config.yaml
n_layer: 10
d_model: 256
n_experts: 64
experts_per_token: 8
d_expert: 64
d_shared_expert: 64
activation: "squared_relu"
moe_layers: [2, 3, 4, 5, 6, 7, 8, 9]
router_score: "softmax"
normalize_top_k: true
routed_scale: 1.0
balance_loss: 0.00864
balance_bias: false
router_cosine_scale: 14.0
n_groups: 4
groups_per_token: 3
init_std_router: 0.0157
lr_router: 0.000755
vocab_size: 32768
norm: "rmsnorm"
norm_eps: 1e-06
tie_embeddings: false
optimizer: "adamw"
lr: 0.00193
beta1: 0.95
beta2: 0.99
batch_tokens: 131072
seq_len: 256
train_tokens: 536700000
steps: 4095
dataset: "wikipedia_en"
Below are experts of layer 6 (counted from 0) of a mixture-of-experts language model. Rows are named router (the router's row for the expert), up (a neuron's input weights, with its number), down (a neuron's output weights, with its number) and show model dimensions 0-255. Each number is 128 + 24 x the weight over its row's rms, rounded and kept within 0 to 255. Numbers have three digits each.
Before each expert's rows: a language model's description of what the expert responds to; "mostly gets" lists some tokens that are sent to it at least half of the time. This comes from a sample of Wikipedia text that the model never trained on.

# expert 19
It responds to: Letters and short pieces inside chemical names, abbreviations and technical terms, such as propox-y, alpha, MCA, G-protein, DiPT.
mostly gets: " system", "PS", " disease", " human", " MPC", " ATP"
router:135130164106130132119100158175123148142140136104121119129175143124116112163081152112122126179118123145174150172106162130130120167107142076093146168117115112135130137140138133119176115145097151120153123140137124100113169128167121147141175116088098146120121128170178103135140144100110143114126153136143073171133135165110110147137172125153130153113115141132166147135117106099137124118146141092183132117118155106183176125142130110220119150144103126139152169066078151134107103105145107153147146133098117125128129095126144117115091168167107130120084136146105119115096151144141114144123112122098154130111154129141109147114149128109112154103100110133135138142176127107176103122109123138131093131136094170147156090154078123127114126143107112156129128114164114126145120114143114
up0:103098127155087139116120121112120105102123151113113103117177145149139143123101156143121163101119102138142163118116158072155154114135136119147120160101114113132123132162161132145111154145126101160139088098097121096100141152136117122124140131126089126099114111129156164139148085139106162136137144163095122073151128137142121174143084128125168118097137177092127127098135146153123116123089090112100101148121138132144161124110121098121132138136129101152111094183136130114119129116124142143129158098145078182136115158134149123126117120112139157150068173118151134125170116157161126150095134109170085130109162117091128094135093111109131082086083106120112111173122131103130159124166136132087108151126088169101123131127167144137181124112123100153114076105141130135189112107132117
down0:111098139173132107145103107114163140154152131080138132084111101152132112124176105132107097147094121072140117157116158100126121127152158116146129159109081106154133118123100140156139105100086125115122143109047161152122113128121149130135156124129140108126155163163122132126122139120119109086108133105119139135091114101138146109110101143121164142125123173144107133108085161092124117111158092078123145124125122130138166140131152107132112137170108110121130107105146106122140107106126118127125109112132108097125106104159167094096115126104129121115132139127118116084100107141140076174079155140098195101137119185113148125116110082171080139166102129146137124122151152142121169166105104081135130101151102117153139148149101138140095162163138142100097095164151122095135105110130156
up1:098115116120086114138128162146138137098091119138132138122145105132167109107141090146096120158090098145145146141113109124168102146121099118117123106075118124127142109119145137134122147140130159147132115116116122135125123114068132101172172157120156143128094101165115134129151137151143141108085155142110081118129149083142143151118065141126144117111141149140127139116117148095137118172160162113079162166101165149133147097116106151096101163159146089113099160138124110136126120088107146154126139108116124138134141148136112136119115132140122101100140101116137179124109114164149162146132109115070109123092120117097136124134134104193184139101128150109081162121097130092165146100118094103160111186151099112124110164150141094098086138157116135156150133126098185154149120125131170
down1:119123134146120125121117117132151138120147090123125100144089106165123151141124119143118132127155111138134106124134142115158092158151109113121117112111143104151132132165153089152066122106119171090154146084091143149168091133119150127164140145109110095118131126115110131130086133144122127147166165104150091121105163135141119089128115142146114162109143171140143117111143142127155158190175109165113120105128154117131129150143160104101096117122087165132116119139150096165127180150108124171121135144131121109128075140142102150120099095086132085126164133137096123169156120142115112155123098127141167150137157130122116146124114124172122094109126127087138125125157120065152148131126095134104082158168112129123136146129163144196116134132064080129156163123152102127066141165140149
up2:155145165138107123191092137132151127146138157157120145101113136133108130155138129065123132106154125120103120093127140114106113131149084113139125180151102130118147107111198085141146120132175126165144081114095133121122124160095117113129110143121078105169139110129092187141127140135121108125109121103133153142115080110143138128123146147096114099151138145145147099112085127086117103184180141134125149090144135113089105144174124149134145160123117141124113080149094144095151100130088173083172118130146117087115126161159123087125132096133143156151113138102125156157149144125112101139164098110117122129135135149147162102141125157098109127101098142145140105116092163110131141143123138128105118174091122127118095121159146127194140132144108138119146123099156120157114134105083132
down2:062134126123119121096148156104082104163098115130118091119141134166134157160106091106114125106115069133129126140161096099134118130146115131109094090155153138154145133116111151105092128141138150126136149126143146132094177121134144143134129100110138128143111110144100140150137118125101116145138116155127176137106121102119111093148171108144108119118147105094100164123114133161123105143151155091138106137110131137112124171106086091131125047117157167143183124107144130145094145150145103118137128130135119144135169120133141133158085145169107182122127090122141136105114127098149131144145114114139151111152117163175118112124117124132141134141098131132156103147102127138065064136178140115158136093131126100170142101152080122091126150055145111128085128157133108113141130116178108
up3:148097132120104107129128125132154137108126149132157126143144105161144170120184115157137146102122107143153139101119071110136121144123142137139136093147162120070169132102152141164125164122113110105133097125077058179158105151161101145171118173125146125099100138114177159136126186199146157142137125085143129110125116143113112128153114136117137115097160125095147152136131180136154119154092126104107153110117143092124075165108112102107147111187141100127120115092152137123153144117116109071115138090083109115148160170169115125114140143165145158125111131101133135118134136100159132162139124139160137123121163116149134124147142137111121083150139148088126084146142122103124143128109071134116104169107145130145137132128122118141101142115131150130104144086110135109106143138103147
down3:154140159132120155106105108159136128123118159092143158142100122133147130145099132130143122127106138137099134136123166150161147101131140114134103107117124203135147116140090133120128123097106100150124163144133147139134162099130151123174120137139135122116137124086147136111148119097117147121121114105132121081068099176155121156134122143108107121117180149108147160122143147094134104178153121120142142097172101126112131107130120077173141101109100130119174115126096129094159188079136148102114101145109141104164125071148094142113157131152179142134139093185159142108132098125148081135159092092137118149112114137133105138114121073141121172139139129135156126110141106110125080116181102143144132129149128072157083146156116107132152148098174109124089144146117106142104114142114117
up4:161107126124082132131127120111119132112130103146149174137140117152162116120096119088153104168079091112123100136146147116138143145092096138158130147090107093092129169117137114098176117165152088131133093120166171124115129108151139147111146134083106122123165094114107123141068097113124110149172107135117105142131117170124139190089162115148173069111160128156134104128153149136120154141140152131108127108130144127140175119117123169153128161166151130119109106107118128133150087133119138161127105148123150105109127157115135124177114128123107103168138143117094067144083106155111148147141132164150109127068175113125134144123114114156140114109121111115129161126121116133090089122150107090109135133122133150153153160126173091187119124145082102149120116140128132147135142096156128
down4:135121163096146088154098177136126146126126119119164137113172180131166121131123139112152163100134140129128088096130154099129120139153111130112114131165127116146106141121148096097152136149137143154142135089136105160121123138148106160117052133166102147123178165123093123155142117101181102105173098121131157128107138155130156139120144135115152149095135114124130141181115110138141129128125123111130064158128159107159179104127125153146087128121152171121119141108096107088099164137085148149099140153110118173114122102109163140125117098114125131115130147129136118101145108117154138142127139123169173129125118138083167135127111155096160099088146088139119168165155125132157172084126144153098193088115114141112107096145160106128100128102135107137134118125109117098089131118152149
up5:150083103119155122095144122123143116112151146118109157130139068110126131137132077082137116099128129138149075140125142141132187137135122102136135118185107117119126159110133121137161096138104154120131108108148150167112135140115088131103133083159107127150126073126123101088068149125127117107161153138103123128144113141181142131136094132139146133158132122153074098053121117119112121138130142093137130157129158124128125082134127127107158109118150125103104144132113143172106118131094109142126176134114111137115078154139151141117103117129138140118157152147155147159107124132106128107130084203153117132135168123087123128146146131195138143136162141153129152140145135146127175090119134094097174130112125148104163140112135145165118126120075096144165166164135120142157164153142114
down5:122138112082141105098099120096126145135141155123117117084114097104125130150142142160118149104156109130119108134085084139156147157119148118125168080159060098107147126096098126119170119112186125127154152115117129099159146167142110133111128090107139108159140154126126101109106144107171116153157077131161099102095075146122152117087112137116125118141128165089116092127099123139140135083134142128111106129138165156127146090089190110168162157081095121116110145137143122139176161162124127146092162149150113113121139128144125112115124158080112132132142142117133140124131091130123128088144163139149137087077079113130116141120137164117134129126107118159109090127144110167160155091154132130118132159124129171121138118116110169109121119116078163120163135134118140090097146113127118
up6:117129129144156129166111087166127105141134132136125129141111153134121137140110174164164169136115107121115124101113149123146136141148127106139103071117114125127129123110106135120117113117160097147112122135128091163114162110106116146145147126114148099138137106116149135150155156119098144113146146184116133114153080100126124164174115146169067116096152148121128156124115169155147130160141133123156130131097137107131127124149120144112063139126162115105093119090129170113096162105103124123125080119093099087144114105129152125137208156121121091090107097153133160134110132095160193187115113106120130136117097109170132133131084161095135105130131122108161067102125105139146150138168098135144132113112118103140089099147138119131104158145121135160099163107123146143113135104064144
down6:165096191163129146123151130176140140161111145126147102139112136147094156158132116112124137106113112107134154182098139134148133130147107139115133114134132136107132147147131110127166192107163097100077152143131139161153070126162153130174153164148148104125153128133172130129115144113152082141146126143083166122144084148135080098112150115128142073161155123082167115120132137127180117114117140169109100095144118135126127155133121089197086123138100105140114118113164139141120112100121155100129155138139131100134108132111137125118120166120100167172149109128124181155129132115093101165135130128151153145095149122156089128108096123135141116133117161145146144125155121098119130077120098118176134105110122109161091134106146168123114112131132145154119143086169102116109130127100121
up7:156089132136101173080116131139138108097092118127133127149128089134122149141074101099135143132120126146133121137108154094146082094176114116134149147191152142140174141100115125133093098117154130121153089111155119176121158120150163126143139139095102114127128132117107133124119170100122140134141100140163126160114144103118148130173143127139145166125123144116129114164169093144076114061159132123097135129091099094148161125094076118125102150114124128135176139146132131189139139185162127121169169152147106155145104121132119167091126102147150100111157135132094150128141128130189138081135116099119105123150108107139075096144151123123112142116145112142125092148133163156101097120119141124146133113129136129165113154127157108128106154117100121131126121149126125122153181109115180
down7:133151107126097091121141109080110067160111135137124134100146088126136195127138131129110150151127139102111124072122104121112122112140128147105160135136118142145091120148133112135129144148150105123149116142125133122143130149136159150101097142163158089136134106102116152172134121127125096110164142134143177118156138152123170110137066159117114111147133148137141131128197161156102107085128126154126115168134080130075155121123129140072103159139099080162118091101158120074151114155182091124139102085112173123150128093157125117102113143130142132135125157099104122167106128103140199075116123105137107111158133128123156130125083136110090093156147118125132135137114143134154123123112108108086117096123113118108164140116134164098114120147116116124138139133099109145144139174107147
up8:150148066148112150105144099099150123102164117158148131131119087106168163103102135132148108094141154154108138098133131101095116142134102112179182117160111130128121125090095108128139125118139151163139119111152095103154106146119142153168118164111141109075171117115136071141136129134100099118142143165098122111145121083126158084133146110150093111135153132110131116106150128152167134146138120175127157188128121120113130135144165111130128142180149136129130133143149124125115159113120086106141151083144159126137132160154158121133157106136164146182111154074120100156129174152094136138126092140167150160150137140138127109134082155154111121145089134095156118143146114145130089169124135146167162126093133092122154111142115134141085124124117142135111109105108107109183135082141107
down8:086166052118175091129133136105137096130109137147150089120095108122141141157126110133122079118169135109142144154081138160121176100143170109110133124133117160151142118093155098146118125150136128151104151117129098156142124127132115143145134116107103078086097173137090119120172115130122108140135152154133093152120110067139141115118152121124127124150136115127122124090126123157086144158098106136126157166111123113143135103140135150136194145122118126128170083111143082100177158137128096128116139135098146101136135127163115094144120144133161094118132112147139130146118135107164148096146148097099134162058148178152153132125126122148130128126128144134118108178150177138151067152107133108122140145097133105133116141143118147122125190145125116090115152163153117145082126102130108
up9:134151145134115124092122162137142098159075143105133124161127145171115179142193169097122117130113109150105111150140127131140164103125115130121107132151147154107138205086099141130162105130161130122124166096112128088189145121102131098096147116101141133083177103136171119162147126165131153148114117095126149105144096129143123153123113118126150113113150117136114128119150155116147122134086150102129124099122104107136130139131100116134119105131149101148123120140171158140082112118166122103105135156147088116134124177098164118148151126135128133135101110129126137123097159127157145159143137095077151104128111121156134143109175073131160106098122132129143111137142126095148130095130081125133141190170163121089108141171116074119141136113143121111166129101120118136164100132081169
down9:135173130144149125128120114152147103153111145090133140100105124130104185116124163097107138115116151084111160120087127133132150136134135167135138152182171135094134114118079141115097200124077162094103130118100156088139142145094136113113133118078129127123118174132160113172081129137122143136145157141133118110147079109075086155156139154116123125124132115111157107099132143143177144152150114132108123072135164110134156117115109142136141141146130065175119086143154150141159147127119115130094135140114160161125101166146154116127161152145139153155101105109165132078098117101116095154134121139119122105120132144107114105141109136160125142120128145093169116123164117083115124161146099120136136155155117066093095137107133120130127088124122123103135089105136145147158133108123114
up10:105138114129153105158113137148125112091145141154143099140087165128093102079159141123096131122140134144146134109151136185170136121117093137170108122134129161122134096101060147100114129109128137158140120148116126134122121114113105148110145119108120092069146094113138146155127097180133149163145130105123137095143131138180150149149130116070157092106176157121140145123148174116138136165144117122094143102123139136110101135120086106132158111145126091125113124131144148126122134094108131142109109113152177117145103108143110157155136126146143125136154144134167149153153150084122124171097109160102092128099136118069113127166096142133150136119112111131162092116125095129121151155153073095130175120110144105115132163123117133136164154096182128092102114129089138184069118128124114
down10:056162139096140090171138117096153152131151155163132119136114127133142153128152180099136138111122104148132105129112120148127154105146111134112157104138169149128163086143151123103119131111103124100088116131116097140132107123171095153138146123138134113159112139103172120106131118127132152146134108164118120145123133158174134149089167194138118109117159157143162156169105135096131121179116139148115130061117155159114107153147154125204109143149000149117157124133133137151115129118094135143137110108126165127133169111155124094123129123120155152160143136126121140132148114121127113110110151121161148128119136143152147135142152129138131143122122127162127122101121163126095093129156128144145125136140142116119108089091130131112126159101122171172125087105135123125085135094162132
up11:152104139178121137144101128132097131116096095141142081122088131098090132122110126112104154136108127186123109115144161100120092121076136150106164104134175122132111135102151116125096109126150144121093126159114125114105155141151113158122082094134131100099101148122147113138135095141138144136163114155093139094153147149158125115116137164133107115151143147082122127150132143088130126131166122089134122100124154169072165118156128112132086103127142090087129130132129141167084120090189117157111146171138101109128111092102103102172163128149106158098159108165133162167137147100105108129100103094125145113086108105104144148156132125156126140127088123123113154076141125107147148117136115114080116174125165121113141142104119085139129116080148119135103096100102120105115104106095124
down11:175112166156098137134123095105107180145110113138153163120137095111127112145136161089136135150123176126146159109090169136132100101106121120099137152124144148167092155142153127152160153112116172130147130105131107102097131135162169124126175117084139116100086127162110111163094119096123154087124123154109098147158118173115118114162160144145137102129124119096148138125113140146141116117110118136109147079159086165153132162136068145146129155148090106160124138104124143141122101150135130109172174171124111166136128095127122141139125168121101118136148150099132121050156119130124127186123114106134169096148139112090134166117135107123155168110111143127087152138189127122124152135085112127116150127124100156086103093107120108129134155118150158103122123109120139108103113134125133
up12:156114124144143155122111134142161116125172129149102155136150155146114135107151136102158150118117154150112154148133083151146115132171091134131128079131131106147138163163072101112157160133138189148098113125138084112123150109111116131092151181126123108080111115113175121149113160196117148097167132132154148121146138153132115123103137129081140085146131152112150134127128149113133131124148155122159134124114122093159116148134069119136100127155151129104165117117143175126106102105140103146139132083072121129162121139112127109130157136138136134122148117108115103128126129121163147189165041162122113195105108147136136127117110150100155100141129137159142075126133090128101085131180106120135125122137162110106094145124167136099115153142150126140122147096109146125113148124128148
down12:139155128131154113158130123143136077106177155093093116101059103133116157127103077147142102141156140127087141146086148135149169109202110131146105134177118168116159130110108130123114129114134115141118140083116072107172130097133137106182141149127125118144075132135151158141143131139109122125166124136112117120109128155109141130085123115090167140142186132109185126129132155069154120100115110147117160097143099134146093145101117131152150111143104104131152118126120134119101104127096135128125183141055121110135104154112116152139158140146102148140146122099106127084093102146161132138139164132131109129127128133151112156120110134155125160126164139110112131140146144084169105116058116128114153132115087145114128147084111141147127107105121110126141136112169144105115137114134115
up13:127111122140131192091088165139165137109140118128130117156148083125185132112158126122138151115131097122114148116172065154116115133157152119126163168104097074089105142126129113129126099141128137142111118108137114161135135169146155177094136097117158178094141124137105162105120131159123137124124145084202156104106140083136108122123099140118119147105144151135125121164104165137156124132171121119148145120116087085100153127171126150147139143134154150152100120156125090108112118108109109107160143130110092067141124116142117132144130100105134085130087140141093103136095137135121137115099107074121157087135157114154158162151167139145152117144180141111166157088114152136151106125163128125107140134143108143105106109145121130169120130123120150096128162090124101131132118119162113
down13:142159127152139131138090113148105172165129110126152193126161122123129092114112105158176128115106119114090121092135124096144103110138136121131135169152138144125147145141126108118103081122106131103095147140140156131151090120199132113088121080080105110118100106114125149126127145157198107113115129121102111127105132164108128110149169118127127097148086154088104118102107092164123143115122087140101109121084135132096116100105148102163105123114101119183109114154159103134125143139150110120148151165120075093110154130125110162115108138112123107129131135108120086149190115127138155147106130132137136122151108150096145128072103107106135140145150143101119176141083143144110109155144156140107153182105123159093163120125136098155148169133129138118116144156109086110143106153127153
up14:157126110143135139118114140156151137135142142160126157123131121129170105160136144163140144097140147142155127124105114114144141145146154132118179123148130123124121148148168120139096185096128116122167087170094134098034137145104144133147120130141050126094157132160122110151088122109137115099078127167143161139176113119118147135157089126091102120114158129151142152111138094129131121102166093125142146142115164120125104148133130135105131173131112162088150129163124200134145119131154128136112119112090163124168177161118061146105113120146109132113113130173102143164110135149151105135094145181123116154137166127120122125103151119091147141117129084142103145104143128116169131103126176142138114103128119113127130128147171125136154120088109160142172127149147147149118144126143139
down14:136143146119127103138115126131130108111156111149115098130127106156134131152091085137158117122122107135126083144185107166119135135119090140146094134139083134108123128153108131102086158126133131164142111162128118150158097130148153159096120118139130150142140122166086127112124119111130126100123148116132060122124130111127138127120143109118120146140154152165156121115112096113123101123123130150141125146113109127153127171131088093149062126148000096147124139167110140138159131133159161119148144142103136125135089121110134196132115142120144131103155142164155097166146128149142123151124111119152103090115093121128133129138138117133108115132143130117157136113071090097141118111130120121110107138149149082092161132098128076120183148136129176137154108083150120113123127153130138
up15:083126105134108124163153127130151083115148107150141112130122096155109134153142134111124142146123103140141123109140135074105131118115153160144083091126139111153150187144109120129120134132148102135137136138136106129099143121114126111175129148145138160130127140179140124115137132121145158177090065154135133129127159129119120124199126079141191077124169100079099134122095120123080115125091101110124149126136148151133130106102125134150088167113135097170141111096101119177088134121119153114115125155123094112167146170104089148114116090167154100141112126116136126176082149102145146087109125095123103131129100133161127099114113112165122078137130103119092127122141102157133117144122121147130116142133100117115156125172144116142196129136095126120140167110121157169148103102138159
down15:176094133177172139086130101131123105133160147170155156145117156143123147103167149131136110155173118129131133141132164124129145140150156128125112128150117125120129133129150080144112164150095124150107169153128104128075170126175096128116114140139129115126094156097174142129111116136125146117121144115117120135098131148121147124156077112135127137094117135187137128125166129125118134150136150141182116168137104091067107093136139113141107102134152124158095152116096128088171118092145127156116116132153116174175119114115166115134117153132140144160118116142092117119166118127117124153169127125086097119119139128086111132116156130199143067146142158115127155094148165140191159121132134129100180142126108133111123081134138137105156136136145123116116131130170119182147167125156131
up16:179103123128100154101134135121126158101161111167164117149141077122111116109118115126111128155137156144144152110118137146134130157155077174137102122144166139119125165112142141138146086109118130118162121116159096107108146112121133151088159126120148142132124115122145166173136113125122088137117096108115117097091084151112126166140106162143166119162163136140140153142106132136158119117118158117103160133118121105141130165109096129129088128140143066143109150117118111087078158108147134123138132122122130112139110164140177139144114139179124154090177144130115103102098152132182140131155132162132157096117084134161094113122163104129154137110207117101115143162127153097135159111102108137151174131086128142108082135115125113146157129117124108095115186109138128100106110102108179
down16:100130113121134087173163109067156101106142101088080145104111093156132114115134120141143135122082143104083137112112111109143116106109171124111114091111125081101140143125092155135117146107118118128137106091100137142127064125114141108144126145153117150124115138101121131151088157127098136118073109138133141092099169113149124107100108123090127163128125107123105149131141174127134144137144116149112140110158135140139134094142155079094197113143086120111121099154175102118160124172075130153110135144161126131144152151098126116113108155092149130103110138128157111120154117121147099147115130100125095128137132134085130121128119156147128164153077139111121108203148136143145095144107139129117185109122103132127093130109111189172122129138122127138080131173162103122120113159149124
up17:209152100138128137115115163128134076137126116132136134101145096121135142099083105096142129112118138151146128109159135117159126124132161174170123156160099115157139153145106145162131078125149098180134104109137109134121148114124160154126141142098147120148163131115112110136101167129117104179098108119120125122120071124128079123174108119144137142192115156115137162092128169143105176099150131147091174132107116133172127139101067094118133087143131127168131111180135135136125158154154143124152132111101126100133125147133120128095157100132145116118138151092160146113125103135125114155119142128163109099085096126153128113115160129149184162103123160104130110167102139124085168115098128141155149140112135142098139127140109166145101115121099147176092088141136123125131139116135145
down17:128165109120148126123138126145118107156148189119123146074125097104135122145144136149086127132094099108113093115126076098125136117100141120103179118161128135178160115113097155091114140129171106134104119185132106197093137145173161135063093150157160089122127158089079117143134131134135142142132147111179143108170144113131122147104131162137086132130128116137086076104143138122118146096164118142117117144148113151132121108123177098157140116122140099123108170115105093164109132126098139094141134138149080094102136130113113080113113148119154095121115141101091135128103127126151139079140130118115121140104118156108117129112106152112153106138127113132116143171115139134147083148092120111140174127156111153115110137103127186143116126133090140118128095099107127112133113156095158
up18:140101129113096125106146143141151138115110114128117187089095116130095106118186157141104096126132144134159139148179164119122145107146103123103091101106156154163146176158124146137129077112109092168137103129130177148148148153086143108099141153130107188127144144080131134091140082177169120119147138135142139105137096141155152145151114161113120155129141151149120132113130115160127148154165071139093158133119181111106111115155123127137137126149133156137188152153104078126103113188153183138158150120135112119096114124113129130148103151102132124152141111132132145133164117112135132109099116171102135132151134125123112152118087123136134121081110159130131142119085142156126111164142121135111174134128166100095139122091136128140132136137137118072144120081134125115144169135113161
down18:123123162121149130124103141132151140117137169179122080138151135145159132139162153108127093151120151131142107117122104077100132159104085157122125120130141173135132135113116174104143136108128119158149114145151125124120149173129108130112107115167161135123164125108086129179120084130142129097152166098124153124121132149133141124170151126118124099128133121123133087139141136103142170120145167123121120175111135126134145160144095131141153138150102091115136118147101146071131154094143137157152165125132101140119141123161191130141171144128149170132135113134080169157163124163072151071122112122106138139141122164127122100153081117104138110097114121154092171133092133191145106145120120115121127146119123165109121201133074152124129129110078139088121164135097101154135114125125103
up19:136084139135099122123071130101138085107104134109096108148128100141168135144097151082089140114103120124158130120132147129140075105121117145160130131150116134136113143154163143145101105131129139115100083108122124128097116130078142121142141126130063123134157123144124124122178134159175123154128141143115109149118158142160149171136143128122127076109155110140123091118103092130140095155122092144101153114113144151102184144124103152140153116111125151116150136140104117123135132113156110139178153117152138123112147128156105105114077129114133128148125146140193130101105137134117117180094118126125156114132135075097092129118170151130210059109063147084117115098132141106142158165099136107085124128138133133108150148177113180127142116116142105143133155124117158106124145131140132
down19:097180122114103092104117109053162106123099092113140155084113103193122153171154125104122149101122118141080109131140104086148114095108118122150126149117131105117100148120133144135110114120099139143073158130093117103109102120103209099166133095090112129151092135143138109142146146131138148098109182121117138125142173114123133152156108130116135098124116152125110121099102161146106180128150109142110164169123141125111120150114097124114152141103184140138125064134142094095115122135128130174133179118130121132138151103145105154092123106155092122110121138139155147113094157133142141138097150143124126082149142110133124116111128136161127130131164099158142129169124088156141116144170141098118102145128112155095182133122131137147139114085131147131136110129108113135151105120079144
up20:151111096158094106119167143150094123132099164129134107140103103159142105064136142145106141142132090146145114142112133096140106144120165147110091121116133122128158068118109161120123096127103143149133082151103126125103140118134101146133124167115099127142110064117089162162153165113150141094093100097141126122128091154128087130161115153107179110119127105114140152158132139129161115177159147141089118133161139095133092138095133125103154127121130141111155127167159077118120142120116077132122102096151150125165114155122114109118092107165124119123134159154124127099124138091096115119127136083172135142133125107149120102117113120111114115063125146122094131152145165122134156169138137100068113138144100146126087106164128140152190143096113123141129139109110177123114105095094134
down20:143160145136118122107096114111093142095127120146124150140139156132089149076110123149119116126120102107159096121107143087093170146142121103118084098109128110095154133149156140118136175144135097044143144111124159154123124118143104158128113125133171124141147105103108127086120134117132145178116144117134078110149175142139129127148134144091139148139101130122109112112131121101110110117113142129138111101161146125153139175113156112136111086118081134123139107127128122125137189118143111154114147137113116136141149134075085113108092136106111129156120139166141159115110145099155064105061124138083131095114105145142075160102136140136139116123168134123134115123142115129143114089156160122064154168091085151132125127118114175103154118088083155074140123096117139116140115144120140
up21:133104148118133138116126147139087104105140100107162154105151136150166143125190122104145134128070152095122102081131125108132110147124116114128150124105132101154116168135138144121074141121103156116083084111132094125128107091143167149099164075156112157103117161123094186116108106158119144119151133087113134095138064129101108150126127108111154120118143144163145162162103124134143116103141113114126134091097117082165123122139086130124118147160132127112158128122106149168107139093170112143133165119123139127149123140122129129143123124107131135194168132117102123120131113121171163129133091124152136138165103121158132111125124161126131075114134138107139069107112095156118181145160155137109151108112185158120090160122145070141142147125097118160141175147121122117099140125142125
down21:120155137118148104165137154104121095113115129093111126117175158140127092098151129164126140086099117107135112097147119145161144150142149111131145136154129154148138135125136127149123142148136171157139133154158104106162150163107125100145100091128158120112101123131135117114106140065186109161098152098125138124136103120094108114118167128113158131149127162059137074121146122138120088140098161129136109142146117135174121122083143098129094121134153137088096116123156112153119124094106218180148123136134135139109140114126157108108143104082161126097156122103119088126142161150142143096138108110119169104112143169138169127127122123091190115115160123117114104147157090167138145102115117114112138074155114129143115103144094174108132127136154097142146128130102133133149153129090105
up22:129080133143159185050146114133164120098120111132105121137130149129082098131146144141152166148133107126158129125098089176149120148137131105130129148174144169098107077123136134119111103105100137146164150096140143144140164148125124144146201147133086173160143126156121134124128148142138182125132123119148140120155105156116113161154158112063145145101137144150140156149096110111099120118145164169129113148142106096122121119108099137133098205145114132112137136116142131100105121140155153135133136128130137115129117173128113132091144135130103073146146146125112105122073152149144135126146123139140101143126123103150153108161145112134178134113106102133141120140122077127100105124193127147116129089125135108128081162135103144129139143096127116186126152100125153132114161144171145
down22:129119145147149146152114088087136083138130117145101083128086087090141137139138152160090111082150138119131117147178130136076170127123145140129133114126111152162125115115142140137093113149176112085142111165105159123128104134137087111139111085175142086140112117133144113131114147117119092126111134090113144105126150118121152104091170103133152125094127120076098088113156112108078132143078116138124096146113111174113090115129104132100139084133080143105142079142081109113123142121159127125135116139102141094092098138090143125136140140098165161173148155111111141160133115115149129112095120113140115140133113153113158138141157111159063109170160152109176133145138146093150144124152126131114116141147148147125180136134099141120142147131145174123166138084126140122093125140102117
up23:142154139165098111134098116127146114125123089109148101180121103082148098142129141105171160125120088171133121086105126130148140142089143165158087128125198094095093141117095104118092169146091095135150128134081144077138136152130133124134126124120114120112132171143104123144108120142099148150083099173133139092129119108134124122114119115114130142130129152095130160098160125139129138151101137142109155118151163134117135118162128110125116107141138137114179144121167140120129103159156123142067125141087139111109156165170126109142143091161106129148126144095195111105111150099127160122133132128135097107120132110121118148171111137158103095122115120140135135155117140153131092158171159123120104140117151124135135138090115129219106079113135147135102112130138193125144165136115121
down23:159118155161124112115137075136106133103146144170109117123088118103138115108141143145130087105159132145114092134114135125136146140124160107148082128099132136092105135123161140149109144095100184150137130125101149101157117098118150149120083124179147100135117128149158163174136147141178105111064107110103087176107116082146115141105116100134152128120161181118138138134152146105123101191142086155125178099152139138108117158142157116123129127119098096142139128138126137155131092136103137104142124082090115101163148112167125111125114137140156114102175076155138146123149111131140116155137128125117125113164089084114155110134088139146147119108094110148128133111174101113184138116138126080104120142151125122150126131132107104115152116140137153127100129122129185139099093072130116
up24:112121144143143140124105108107130139104140140114088086164098075163144123162168139129118154144139121108102155104146116164143128164087141110120100161104131104155117157134147123106094151119118118103123128112102088137113101115111124160101151173128150161102189119176119088155149113118121119137114108114130129159169116135119134156152122096125151119155116115159143155121139140117115164115137147147117116079138153083112132149139092125124132103126104147167155100142120050136109113107132135135173107086171125077117127145097138131110142103116145116147124160122132123103154111165178152125119145106144100162114087161176165148163137150099135113179175129133131130096097077124161113132129095144115145148144164119136101166172133149150135158126130115132127142120161142129139099073168154
down24:128127113117104113135148111111100131153119114106140166100111140107118140104122124179115158073166103117108146110166151129124093149092120121121119133111140136131085132134147145134101164126133123115135166102114130114099164136102106156103131152136144166140114144160147136138114116118095084132146137159147131187156131145135154120122162122152124087164115145144126173158138065122120208160119140118109114155111110106192145113169133108160124119090185131101136119121104122163114159131155156175155084125120131097109152106159102122081132159120123155123137132111134071117186110134109110081122131122103155130147105152175085135170119156145137108180136115112149167139165106146129125111125133102122107092096122109132137152142132148118101110145106128164090125137137125114150130145178128
up25:111121122174128169092098152110132156109124118134099102076134101146158137123132121094161153157158112166111143126147164123181180142170155121130152128171105130152167120148150148126125103153152176120164136150113122140113155125139118150061103109122130117124165143146148123142146119116130106126112092105156118125129105152132130155152125167090078127104119164130122131125159137113144103146145152113125178113099114140152142129145116122138162115113132141185138136112178154152104122129099101117144157083123071165164095122183145110089171146137133136147151143123140115105110135107135121121147137131126138097148109138115114142153150089109179112143114116137152143086155125099118084133166132111120136133153154129115089133109139111132106093112142140083137158167098146112089202152119148
down25:120128117149151135142133142108133097118120143102156184143118139133138137134104150122113122093152116093146134127136110103098142137137131148187141090167127142129141088127070115137151146103137099151103125127177132097127110147125131109144090146109077125167093101153129110144114165164099095133162162175131182102111132177134126126134154129129154100141114092122147074134136127133140157102073118130166170139136074132113118145138108100172170120102106107140102116154154096156115118113162125132098168138153086120099109144113134122120159138152150118094136152129120126121118086150152136152086146133127102110147081121122095150163145150137080108143147132105138106146139164102150121148133130082140132101075122127111119153127073179146123159126131154105134145142156123163157172117117089
up26:116120141163123122130112148143142085126080103143118081137159119154152148132149116127139116093113128153141122072152181118143168118099116120096117162141135152086150157131109095174112137173090143131155097176119130165144108171101122108123150102143137114136118075118157077113119109122143107158127124132129122124139110112144203101136117126128118113161138145150119105088123134120132123125158148108089091175119155151108127094087117100135144129121145135127103128117089137158112117144118117154086133125141149157099099117145078125103120121165147129152136182135156124110150113111101101126107096164144083137133191136067146126109146125156111147103109160098138125153135152146140148098150147115085110149175133147103142114096163137154132118109095108168108082102132140147150097128157137
down26:165132097148127127099099109168102124120130164118107079073129114113147138144131140063077140134101103122112131126128128115141125142185097106144099113121084107121116153146109124115136137141157136130164152170138169110126125125120099157136160063147143138164148122155119122110108141095126094123201122118109115132114119144100175101108132110127134130084111098156112150107127126146110159107134146127114107154106158169158072068137135096133115134085120160135133170107114133130138115159109115128126116144161136155112105111126144122105148173125145136116142109137122138134124100138103112116105177130175151090153096123111096141095126180110169183161123095157118114098165132126171149098144135112114153110153107151152137129122102120132156113161102139168103113141165140091146154150139146